From a checkpoint of a small mixture-of-experts model trained on Wikipedia.
Experts: 80 SwiGLU neurons an expert, a shared expert of 128 neurons.
Below are experts of layer 7 (counted from 0) of a mixture-of-experts language model. Rows are named router (the router's row for the expert), gate (a neuron's input weights, with its number), up (a neuron's input weights, with its number) and show model dimensions 0-127. Each number is 500 + 25 x the weight over its row's rms, rounded and kept within 0 to 999. Numbers have three digits each.
After each expert's rows: a language model's description of what the expert responds to. This comes from a sample of Wikipedia text that the model never trained on.

# expert 15
router:509532505495526535509560531498505506517483499511508578549489480511498523510484488451510520490515505503510495530498523490509468535514508494511490459486524508460477501506559492490504485539523462528492471501505494448559518509451520498510492523523457508492501480494471543503554468504476492447519496504516478519507509487501499532493473494468545538502532511528458495480504483465541480476490
gate8:532501512516524489510494498479506525523516509518524504489517478515473492474468489504440521498459513547505517465520534497471498534503540496460503480496478450458476526493510472523475484541527543538482466493506464476511502505487480507479461507510499518517495528474509513455499530455501549482526506527470473437492531547497470499464473495435514518478525517483502497514491514482489514500445
up8:492493545542518547483515472496516477456518507466536534519510523500536480491481530482478502476504480519500501507498486519508473511534518518476490500538486491541506462535501522479477493527559520510492468499561456509484489516538531544472509488429498523560506494526462467491480555509485506513555522496479502485520474527477521493491482491501492497477517499537496482469513517479513485534482
Forms of "be" (was, is, are, been) and phrasal particles such as up, out, down, plus commas, often in film or album text.

# expert 21
router:551514518479480495515495526537524514523472507474490527477499512550521511463483501517529520503503517513473529482488474531521506501489501504542517484485494467483523500509453516511506534511546465507482522537497497455502499489492467466517523481476531501520450477471463478467550519511520490499477502494463536538483454499493549562491469448498524460473540472506538499509510529508498508472474
gate0:545481525526485505504500503499506576494471503523488480512499512533514491484491515523538487503491540513513507486488508502499486497504496493533496525494532503487498495468493508566490522483471474495482482506541487504476483468504526437521479467511507497512541485519494435471475521500488500508470469526496508571490497543477531467495501466537481503446521491507507455540461548496439499485485
up0:511480561481458535460489512490475537484493512497478494549523486478535510521489463534525495511449513506484493482473505481440464519513483474505452534503479505492513505475476502509495519507462508471496545490505488468474515486501449473514451496507504489470507437488466508473516514514466518494503516472484501535490481533483517523481467516509499503494523523557524496530520531535482478522555
Later digits inside years and quantities, such as the final digit of 1965, 1970s, 1914, plus "century" and "States".

# expert 18
router:544483508529485441463488545503516543530481492486519452467522499504493475472461467497457457502522451477527527505504548500511513465479467476498502491519519491509499521480518502532459481512490490508520500486524523477490506468487534506480511495495469482527495482483446505490495527496490458439489521510510532498501432513512489488518530531492478485500513456485455515497510456464532476520521
gate0:562532458506529469504515537554483488528467488565541449492520522471488513503519446519517488515505510468516521463512508507491492516477503524522507471534478494506509516500495483534505510500455518479483493493554501520491498536502498509472481479497485486532491480517460477521527497505513506491454563509550499548470498558521505515520532482528510498480519483518470540493494476478487510492482
up0:497492502501509507525470465543507505467478500507487515498534540482547496505505482525484479508575458524533504501477482473508501473476544489498462474497579501458492536528500503499500487488495522498464500526452496486465501504490467472529488555494532539519493508471524518505477526486506514502534431505507542477540495490501498521492470486490488520477476511494475555482479504452501482501513
Past and -ing endings and participles after was, to or he, such as attack|ed, relie|ved, used, made, known, finished.

# expert 7
router:472477493457491485531536497504504455470488481531485448468498494486499481558473523528518514498500459498494472433512480502508528511516501506504518499524483517492495493467476511441478499518494508527514502485535538483519520478479495446527491505544552510466554457497520515493522484482475515483506530525511490450460487469453510480450533473482521484534505512500495465493478498536486496498498
gate8:432507489441467452499521517513542513483454520514491510492494504503479484461488497530526531492477502533518485490500514539488512504488491521532530513527516500495539495483502513462523463515472533486492469546528551520501494504519469450432483515500512489495527492524553524503491503479437499493471480503493490528486530531488490474490530488525475516507526448476519508512512527527465507486520
up8:543508477506510479457484450456508421531531458514514518510492488497507526526500502496513439509519521468478496521515492482524451486529530472446469509518493491492445490505503507487544539503519517474451476463501490481499497483516550497499485492470508481484537518498481469483510506469530479504509502469529528496474474482533499471499473463486513498558482545528496517486487506483499479499492
Relative and subordinating words and sentence-ending periods that start a new clause, such as "where", "which", "who", "announced that", "though".

# expert 5
router:511477472526502480501477474504484455469520519472504482518506478501480479464540511521480495479482512527530510496481530482470507503509516537510527527526519499502514487497504470526482471468459498463450503518540468497475468535513478500433460512467526487460463533535521486529486514534498518532552501472547514532534559507454513470504504481483511529481459516491522515486496506493502520540490
gate0:484568479471501472496533519522503492513476520511517469539506491474548517479491523486512503505468509477563531491488500482500501530525497477510518495523450497432504514511509467506479478534518535468527493504508526451483466566506508493481535485494476469478493487530513497494538518548517514521493475510461485521515555549519481473479495499465505562481511497506490508468492524513503517510511
up0:491482521486478502477503480492486529477502494501496540544545505480476477512511467514508500532568524508512498523534503474503478474503473544512493504500501511547480529470489527506536477494443465518490500483474481539520518496504574479537496480494501539486513496479526508495491483449484505538453503517566552492509484480466492508488544501495550494504497528542481501527524497530480503528494
Mostly "the", also "of", "his", "that", "by", right after a verb or preposition in biographies, such as "attended the", "declined the offer".

# expert 4
router:481504503520536477488547524513550500475478496508502488575522526471491496475495508484516536458475499474492484521521451470519523489464459542500466473502487535508513486485484504534468530505493478467507499509520502515503564453491515477523469516448464475531546512527468474462504493498539492525490497516461493457523500526516476457495485505530489501480450475522513501521494500496519490508489
gate8:494487523509524550514530503494499501483430510497523548562487568513477493463509479476483466512523464491496496507548480474494513499486495479473486505484477497461506483496517471481514526506545520447479499511505552556497501503497497473526469501506519553492542474516499441504499488503472528536490498459535520521503504508486463497499505519485519518490469508468512492513510499466474495509444
up8:500481519506489492487459517476512511419474517499517526482515499497514464527547455475494481449507514524470469474543507506515488491477492516516484475491437475492457505497451490511507487474499540507490467556513493516523522468469485506557444493473538493485457479478536466493510484536503505472489488512489464489519492481513503511494504473503489476550487548514523476517486495520493523507478
Sentence-final periods, table pipes, list dashes, section == markers and line breaks, most often in infobox lists and tables.

# expert 0
router:503518476452454529464486476484495531459496466492522510493479499516490502494521511518490519514517494481512505484516504505491497492514472543499464505481499520475503507509486520480541491476526554561537556479437471486487511516470518498525557513490462529512507479540500487529513530499519509483492517495465494519511488469514445484493472480545546462546535543505512468478479519498501456484515
gate8:493499473461515529469458504490491490514517490515540497500510474554499497504509482483470564440509488549516480514474503458494500480547496499475500506492483490513498517520488528533472531502538513486565469488486532498452508528479473493498501498517495507496515503501512467554530480484470539531504551471490526522518517507521470496508463423504482526490492498524500502470494538484464523481475
up8:469512533521513454519480522482549491486459492474458484523476523524480498503511486446493509506515491484526522517542547490533521478504516477503489539509472551452514499513516487498509533553497546466530456503498488513522497470469496444457468486501486541496509500484513438520527493476506492483532490489515464484518500517490465531491514484524453510492504475513526546503497496522491537502471
Subject pronouns, auxiliaries and function words opening a clause in narrative prose, such as he, it, was, not, and opening quotes.